From a checkpoint of a small mixture-of-experts model trained on Wikipedia: 8 experts in each of 14 layers, 409M tokens.
Below are experts of layer 8 (counted from 0) of a mixture-of-experts language model. Rows are named router (the router's row for the expert), down (a neuron's output weights, with its number) and show model dimensions 0-127. Each number is 500 + 25 x the weight over its row's rms, rounded and kept within 0 to 999. Numbers have three digits each.
Before each expert's rows: "raises" lists some tokens whose logits its average output raises strongly, later layers aside. This comes from a sample of Wikipedia text that the model never trained on.

# expert 1
raises: "===", "====", "|"
router:478488496537485461494514470477479501492470491534509494518432525508533466472500479523489489501532442491534463490506465532499509512479541500511499495496488472522477490475509460517502501503476470475519509498460544512519468490528498495502495477444499521517474535465565478501506498506503469487512536523469497529510524498477555477476493481464514504448497551512515494462478466469456500518516
down0:498506474540551479547491524496479480502488517528546506464481456470451448487527503532559469535503494494543513506513519515470507503542495541539474477491514502488508521506489504507481537489477494471511542506489489510459482539508514501488490485514494474497481535514496508474485496459513522499521495589467497520535479490512508476457489524490518498440528531521490531493508492473492482494499
down1:525438472527493493471500515530481497541476479520530498524490462487465508514514498542474514530510510473530481517470462542492482504484543569526544458497504478488493548454495512521477505503494486508509523517474517528517475441496484562463483490513523481536481451465490498519487473488509476493497529530499516506477493519521529466488482538499527516504507539496505538479527520495513493479491
down2:516521504488520483452517536497480511500494477512515465520507484498518496493513479477493486507482500485487531505506529584499493471539507490485504497501545505502501466528502480488515506556483479522501475508522482534461526449495475542512507541524465500461499505443507488533480541470542488523553492486507497502487542496498493554511496493526513536540536534461484502479455468491507521525545
down3:494507502495508509460507518464511505501495452489525481492519532458466437479502526496534490515528470505532501542545467489467501503468498464523522492458532502514495508544498490513479517548510501568491484481517487505526501513529494556519502461506496515480526468471470547480471491511507477455482484489516517507500483521520519420498508475500491508488520540507457524485533486528492495532485
down4:521527551518478494474502535556458474445504466435493486528483540521489531448503481479475509518531506526504512476498477536500497533469464534523463527481488519534467481479478469491515488499505462532479487511450503491520519501542507539459511509492512492503460514509506519506530517540532505464496477485524498516499519508506494481465498514520512475450485480490474483481515511543517544499506
down5:501506495525492476512491495523534496529502476474530503523497530450485505481519483481461491508473449516489474447497530500509440512504520500520515537497498482495512476537537463509557495471511504475511518489491496472494481534495491459514485529481531499494515497509508498510571490521499512521484524518492526527511451469458492495544464538485448502533521462508531499531499500523497563549518
down6:511497485489505510513519488505495499511497477476501482473471449433490463477516446465489525464455488532494477495523513554473508462484461476493530493516509502524465491532498517510504501469451481486498505531508523506520537486489472490537517528476520543497504488503546517548481531495503521462527470484473447479504497477443521478492489496550495536487476493544496476530489491463495486527486
down7:538494492518512469532473499487477478523471498526480494493488489518455527493489482480483501494494506498480470472513467526517447501533513536490545552496541483532552488509499502466528500484526498463515518523574506467476489475502504476493489476498447507517467529519516468513483530503514468481520494532503487480518490499473485468485508545534532449486534522534439528495524506498493516534529
down8:518478506490508492522501485483525502509494457520518499515487495489470523488501486499525516498510487489496469511482471451504498489483524536517493437483491500512547484491519492511519513485497483466446484516504504509536488495521518496520459510486516535502525490467522553476488457547562506519481462477471518483460530538501544471496509541543557520523521537532523445491534474534483459507520
down9:479518519495521538518535474486529496515502570496524471458516522533479484470528506501487505479488511574503559500482527521479545468509493506506478477477492483485495480487502519525489554471496505509492505465498488518536520515509472486488492505499505533471560500499525478503509529482534538475481513506494452491465535514493449526531498493464539496490535491512531466488488455504494448479490
down10:488488490485538488458558530527488531517479502533503520493483485491452499535476440521477518495517514475508495502473506503461497469493473509491528510536470501542488560514498491501502523502531541487482481477493486516512513494553494502483486485513529508515496476458511528465538524517518495477499480490506484472432506503513495541487479449516542501526523538460443504546496488537514476510478
down11:523493488510480517500509463469538516524495463524467505484528488481534465492518518461508510497500492512508512453457520446492482488494536491521481493444518501491462476499476490522475524516525528494467526502469509502480516519557519471504474547462433513488540526495497483529508480525471514514460509499513482499467545483452532513506487499536481498542455490466482515463535491488517464484488
down12:496489479536503466465508531490529536516452480509521520441551479486499499484485485484468526512469470504469500469471501481509487476558495522507487442488499473505494440520460483472477528519503507504443521513522511522500507514495495495472467479507501506499545527483541515515526470475536487513462504484496458511512524485441498489499540526496532548466501528484525488501454499483501484513511
down13:490501525498498517481509482563523481467508486462480518545537471522541548514492457480473495501503473495472490491476484544500493489473495479491464493493500495534503450477515489431487538520505569498535494506498519457531527478496470491487484510486504493513486514484483470500488548517517545489474465449521490485489485503463487499500504481519516461466489533470505475496442479475531508500476
down14:536519491491513541478481455489484535524495519549479486494492480489492496502466483528500485504517473522512499471504520517525474458527503472482509531509522546507463483490486563477494500518478529455467468569504514485487486474506490507471466528476499442500486491471506523467479513541556487470487510472542506501499500483468513429509533539510494512491506470516508525514502516537502542488483
down15:487518480465505532555498474494527497496466521489471569466459470513463516503536500505511552546509540500527473483489464495522513491514519494506440527466511493495483500478494485525483478512496537443471515460493499486460479513468502475497494487548485523507525485515499544492505544488495495514494503525489530534520518504452489516531463512484493468499508497495495557550499496525510513466519
down16:493477557497505499509482502502460516523465512498485536498520523489488510502538518545491490514474501484500536498489448531507498530506457434542440482495500513516539522477506505570493458511528562535513494515474522505477506485508518505512523493484491494481459498505490477547489469504485480485549499528540496492504508523477476565488516521529531535490525494500500516506493541516457507494499
down17:551494499474530546471464475505509498517485544490501493498502538468484494501505498454508514501491551487516494484522475519498544493522512551559471512496499499504458471510484501533478504486539538520510480453469515512519485479545457489507531489522474550445449490459537504470494523466493522475492533528537499465494542490499493505502466522525502527509515518524514500493519488475524477523505
down18:513563484486483470485518515507515476518476474474457479492491473524556526501485510509505522463423501503502490536542495520511521493524533470494509436501502538487508512507495529511516536512470495464485486473552499511526511522474486492471496480507523497524546467513501514484500510498518516483477490514516542521444497498523463532519497533495484529495480507456495543464454470495521518512542
down19:545535475523530489514542530470489507518513467502499459464483513517532496481434505444517486502530543503457507481508477536483488531525461489491459502503521493490490494517472490495484482479493519512507541519461462522468522508450521534497528516521506454484457536503479477493461465489468504494477491500518519515463522476476523493510519451521501468489473475528542502496461495510522518528510
down20:518488509529507509479495475514483490564497510499491507512537492470494529493511496495490485474499500495530498511517496479494487477517498470497527483497451516548496526477514499518480521473501493498480501489492504484503520536540460345472472494502500478496448513516534499510477521509542493475527529492483491492490499490567522498460468492523470487509514485521494473473507522497520490485497
down21:490462451502469514484452467500498513512495505517491511516498457507572510513490477479485478508522502516521486550459511521515458438492547531526542517477474510441514468479544507486488498524483486462514481494490520496538514505551496542494489493495532516498472503484487531459510474524511513521477501501514506542527497454475505518497501488459470507493498545496476507461530476485497506540490
down22:523456487535489518499502476491511530489493513512474527478521528480503478508495528522491467480544499474502464474464549463499502533488482545516479533543477506528548440468495517493489506518492525521518526517491475491472489520495449429459517481510490486497453488479495500476479508495508519518476477487500473510522493515485552469506523465504510488495444530464543514506513498481524514490443
down23:523477494493514512541496500505531502519487466475502508488468492502523521497497500523458448488471453470473482475482535473472483491448469439502471481485472542522518463524450492469502506480498501504451490479536496518533516525517504514494502507505485468468524463551518492516510498490503487469523559525479461519541481486493493527472521509501469530452483492489489525524525525481500542537469
down24:503497516516524510515511521468525531471509529541445513500503527518536493543530507511523491535518506489505494471484542424479492484550468492520451501502529528494469534526482470534493496504528543466473505541461564508461513499484483524518482525477505504465487531544497486450516491482480508488484507538477508475476508468480542519518502480494528511496497531492488517484453507514514495488494
down25:507519478484542463498477508513460547541498463503489499509501489510486499510501483525534496519509534494528487499552462495521484510489461532438471546481538525491496538528471486498523489510546474465534503533496512490456493495492511482464513467516489435505499486504484474473504502481523498491489535490485516514522437506519464490512486532503524512484529514492414485501517473507496462526501
down26:540502541535497473499515495510460503503513519489503438477507530494510474502507458496501515483511499490492510455486467486495489528479475590511502479523537506507532455448472516514510532522511479497445540504520485484471472486478489513474491510505448482523443491509520517522530476497508455497517500456490470501503491519507541501481496479503543476486496509515433508482490476494467509478478
down27:480523527541553561521529454504467489516495530457501447491491496540479465507502525487521524513489500538550502556455472444478512471495487539511493517495465501479509500517543525480506534473473538491501504473516451505497513525502520546492529511499493496518492503522490478487519475495508501474491494524512482518510519509543538488524478492488441507473513465473487503498513525536498508488538
down28:454472526476505509487525479550454509511532514540463476521531495530481509504505545516466502514480494520498525508522476478512486466527496552513535481526483519513506471448491546524519483481512463506538510505478501515501518507486493524519532505490509436495497472519497471511493530544516488472535487534505523514493504483491486470523519516471531493486501477487531545457437565506507504527503
down29:451433488511498529485470483506508510524494500439505498480477494450476515490486485528511472471534526491471492523498488514508491480457447497458498454501488498505495493502501508464499481507464461494496499483502545491528485513515490528478473536484481479526496471490529517526527458486510467461477514487521507506566474503528512493483491470497497520510517525507555489484479592481508527492518
down30:479476496486493511513508516485488481482505519436477544556516506453500482521509491482455487466474466509474442523486503453529520482510539492498505571528505476487498486455494493446503543473524481512503492513496511497505499517454487491462461488512497523509525490499540475506528526491496503518533535469503520514471500533484480508538487474507463515560533485463457513532495506502523514496511
down31:473518469516504446474492476512453485495492547477553459509499517497489458484515541452510514531467525564549481510544478502485475518522526531480543514491506500512498479452514476507500490507495513499548484475508492485516541501510516484531502487500459499518478531449505517499501468533479468499502487512487531518540538502472490452493521512435515491503521485467513502492526527491488498479504
down32:477526509468491492468504516542494499495507508560489500512447543495507462494473477455496540486459488482497543515532464521510517495521536515493564479493473514516530464527444490459491477466433483470512518517523471493524482497534531480479480536505450501487510490454484468481469511481484507516508506498480500505523487485502532482497510517498526510491528524486472501463463467507514479532519
down33:512485481539503484516494492499472502495512493513542519492526543497509482495489516488460480511479508545487517503482499470514499529540558503525485463532504477450493481509508485533472524515513498505450563450469519517493519510526511473561501455493466513494486522547521517522526494461473477510503474514487470492462513484525541544497534510508550465543506549526486478493519487484489525483494
down34:491514519513517511509496494498484539486489487502500515509473519498504503508506477504541497502517515508493519513473481391469480479485504443516498519499479504522502484491502512491490513486522502512499516499510495499505493494528507324483495504498553456500487492495481457495506520515517491504472522507472524510503494519525498477504486491482490508504505548505518511503521503500485519500492
down35:516512497497503525516516483501505487505534518490509477471537481491464538505479529532509486504505494493527490520565517519496499450480508493477517506534527514507447528501481527518491528520465502488469493505513443484439502519493503553504509483500482492492492502535423501519476478499483487463540477491482542512528467484480508460522495478510480521549457470534478533499478480504517445454491
down36:508494499512500501514511524492507492486502485471520497502509478476494466509520517516546542452481531494512537530537524462487517500445511477490528466494496487524491493449480561504537527490530463529498519470491470511516516534493506388520516468490511492508477473509501521536459529499511456495512501500476492521495471485520487476463489519493480521488496440508503498526503508471481537535511
down37:494517501500500512518498489477445483498501474479479495527514465498540488482502465495473516520452493496475491466450501510485497479475466563481484529498481482483442534434495494465504465513550516475479472497507468534484529468480528509535513519525479510476496531476492453488524499518458519525464524483520531498520499490496505468506540514540502505533449518529482474512493492504494518494445
down38:497522520486523541510507499462445459514475526552488452475485498506527516529480511506520474526505545522440470516496492502513523489510540486522507504531513523498454481503468520522497480482514486467498520465503470492532522514488485508489522449447522499542514526483492516484507498531553499491548476550526460491494488503480514507480468468485485505508516430503504494461532496491483531484512
down39:496508471516527530529522523470543508494469484480539507475508474452477501502460485509512511522491493533499460513545509481485484517473503467507502467509539497536500449559503470517465539524451505502497495491503516504494540506465517470465458475496517509514508499539502553503486506494431543517481497463514485496443522496513514553512538497478531489526473524520513492496528474491496500475482
down40:449499492521455503494482500542491520511505509490510473499500490493542493486490543449496542519446490487477520506551466510523490494530522483477470495499535479512467491447469510493534510522515461468496509456521483480473490551540496519564491502489483503510481566497513495496508482511476454474526470528472498519506492506467487443494541501477500515476535479494493503463519527500468524503500
down41:443507553523550501528522530502457485489471520506495476477466482527456509500487494513465500515493518515492513527519541544488493511482477530522518498514508471520527474492496491505532513488437476535461553484536536544497492528491478457497504490512492487531468541534508538480503479484507468500519497517468456496516507517474533501512497478489563501467512519504531516489462472490484481515535
down42:508523532529515516491533491494499521479521500477477496525502529555490523538477498538558482455475516507522474467499516484474531482490527480503460461502504522518530455519499506478501496470469478505491475479486523544480473551499497484490480521477512488514461484499519504501523468467466503480524504474534498506511489466473525512530434482482535463510459500475520483475471574472529505502518
down43:467482521495482497492549544482480463474493523469491459492442492478473466509501501522476510544508487507540537537476529482454509497515463513490487520509507457493475515485503496518515490470517501543520491485485572484500503504517485532550509497544516473470505503538498506502531518520509488512535500492476525515524536499529501496486457474503568483493492542539461525496505520488504476537540
down44:543459449511503531457499499485509521505528502516532535504530522540518500481512492504466541495504511526481499450504514501494543484497488516499504483497490523511514512513486482524482497509511487466526479491506531461546481486497521607549499501465528523469507496490518483457464489460471469502490507560529513521495522481465516539511501527473524521464517506508484511509541470508502480491518
down45:456495511510490449516494515483515479475482505448565502502523497456465455489456464479495504489460502478538521498532491500500519497443495467517537519512511487543503504505522522472539527505470469532505495512515497489520510516556511486492485457509466511494485472500555542480507507511496485516530485498513480492511516458502479485497534465431478516486519521495499500492478509514445501542479
down46:510553487556458523480491487487450525457497553480517506509510517522506481475517490510538489500541555519502503529544498454539502533504525482501500479489480516485541450535506541486485504489504472548523487515527501500498485537468484490497517520503557484508506551507473544454494508516494530476520508484538507493483509496525468524472534500473496508449500512514518518518506482480488498484463
down47:465491482462484505507555488499514523490525466513511492523517508522512503510498493468477501517470503482501507521477494519541484498538506406483492553489495480519473521527509498480507476522513499518499475504467496479549525495459513531523497529454541484468559492525471508489491557532505513542480447505515534472485484504531478522459519517505498508539522446474478497514491505503502528485507